{
  "n_layer": 11,
  "d_model": 192,
  "n_experts": 16,
  "experts_per_token": 2,
  "d_expert": 160,
  "d_shared_expert": 128,
  "activation": "swiglu",
  "moe_layers": [0, 1, 2, 3, 4, 5, 6, 7, 8, 9, 10],
  "router_score": "softmax",
  "normalize_top_k": false,
  "routed_scale": 1.0,
  "balance_loss": 0.00409,
  "balance_bias": false,
  "n_groups": 4,
  "groups_per_token": 3,
  "init_std_router": 0.0204,
  "lr_router": 0.000957,
  "vocab_size": 4096,
  "norm": "rmsnorm",
  "norm_eps": 1e-06,
  "tie_embeddings": false,
  "optimizer": "muon",
  "lr": 0.00714,
  "beta1": 0.95,
  "grad_clip": 0.5,
  "batch_tokens": 65536,
  "seq_len": 256,
  "train_tokens": 520300000,
  "steps": 7940,
  "dataset": "wikipedia_en"
}
Below are experts of layer 4 (counted from 0) of a mixture-of-experts language model. Rows are named router (the router's row for the expert) and show model dimensions 144-191. Each number is 500 + 50 x the weight over its row's rms, rounded and kept within 0 to 999. Numbers have three digits each.
After each expert's rows: "mostly gets" lists some tokens that are sent to it at least half of the time. This comes from a sample of Wikipedia text that the model never trained on.

# expert 11
router:456462464515458427582427411475505542456550495610435518586444483447545468569486491500524525492459507466481444512562492498510545518506510572486574
mostly gets: "==", "===", " ==", " ===", "====", "="

# expert 9
router:539452391460434509451433460560582539413504429570432394560546537570375531510560470480491568486487517535524421501512530499560441438528538419438563
mostly gets: "\n", "\n ", ".", ").", "\".", ".\""

# expert 7
router:471465474470577501450357447438493542452545381535542504446530522432492457479464503449464557511375443534614511498527452488475448475575561522542541
mostly gets: " University", " team", " States", " League", " season", " City"

# expert 10
router:562468446481491586519515632486447471461539542444513502435454373508463471460530542557526429522533504488577491508509513544449372543423533403490476
mostly gets: " was", " is", " a", " were", " his", " had"

# expert 4
router:583477501421527474426560550432530488554535523450401520501478532640540522510550493523585538488547513409465516510470560546436553585555449490485486
mostly gets: "l", " al", " n", " Al", " se", "j"

# expert 6
router:467555437435492534501431480487451443553565415522551500585469487444461547493396436511505463469585552554486556536442470400511581564479530474415521
mostly gets: " 1", " 2", "0", "9", " 5", " 4"

# expert 15
router:534538393530567484503476462516457500587553559449505462538559565505574441469579550503413466521450451420506514431506443519514497444485491497498480
mostly gets: " the", " his", "The", " its", " their", " this"

# expert 13
router:503616538520483480528529566474579540547446532412501677464493540469520486456462408499447503499425431589449493487461541597484490406475505502526505
mostly gets: " John", " And", " James", " Christ", " William", " Mad"

# expert 8
router:474481555550576531502546461491484476434456442591556457540461515527481551570490459580498514489435488591528495512474554478552569441552454357625367
mostly gets: ":", "ington", "shire", "bour", "well", "bor"

# expert 14
router:520450541480547457536392426518527507569564522450481505527439467538411516479559604401570559472588538411481459524489516470554535605419469555415534
mostly gets: "In", " at", " At", "On", " After", " However"

# expert 3
router:493432509529488553537482551631509402498485584556524478462503453579451517515505631499508480503561539456517516496484502526478530512462475512513501
mostly gets: " \"", " and", " which", " have", " has", " but"

# expert 0
router:451511567492546500398608520494508530557357567463479556412530533447522510448502447510539499496418512547575520425522549475551515532555509582483420
mostly gets: "ya", "han", "iy", "istan", "ai", " Japan"

# expert 5
router:444501567521514532502499462586414481524463393551476530426498417579483507524507465457458472501558538487399546524479545508508496436523403547561505
mostly gets: " on", " of", " for", " in", " from", ","

# expert 2
router:480592465560477480607454499486492480534474475463463432484622515409576506539504532536461450506495537425427577562487470482463498500476483591426506
mostly gets: "ric", "ical", " organ", " activ", "ict", " Department"

# expert 12
router:504490482480436449567553586509533503447439468584570448492528504477518399495425565489486544527528457502508552543537355490458479521472585448519474
mostly gets: " man", " show", " act", " book", " oper", " car"

# expert 1
router:618511537479445491467543556481505526513470550476482508549451538495546531504485490479568494493545432519510455374575539492497484478454538495426495
mostly gets: " H", " C", " T", " K", " c", " G"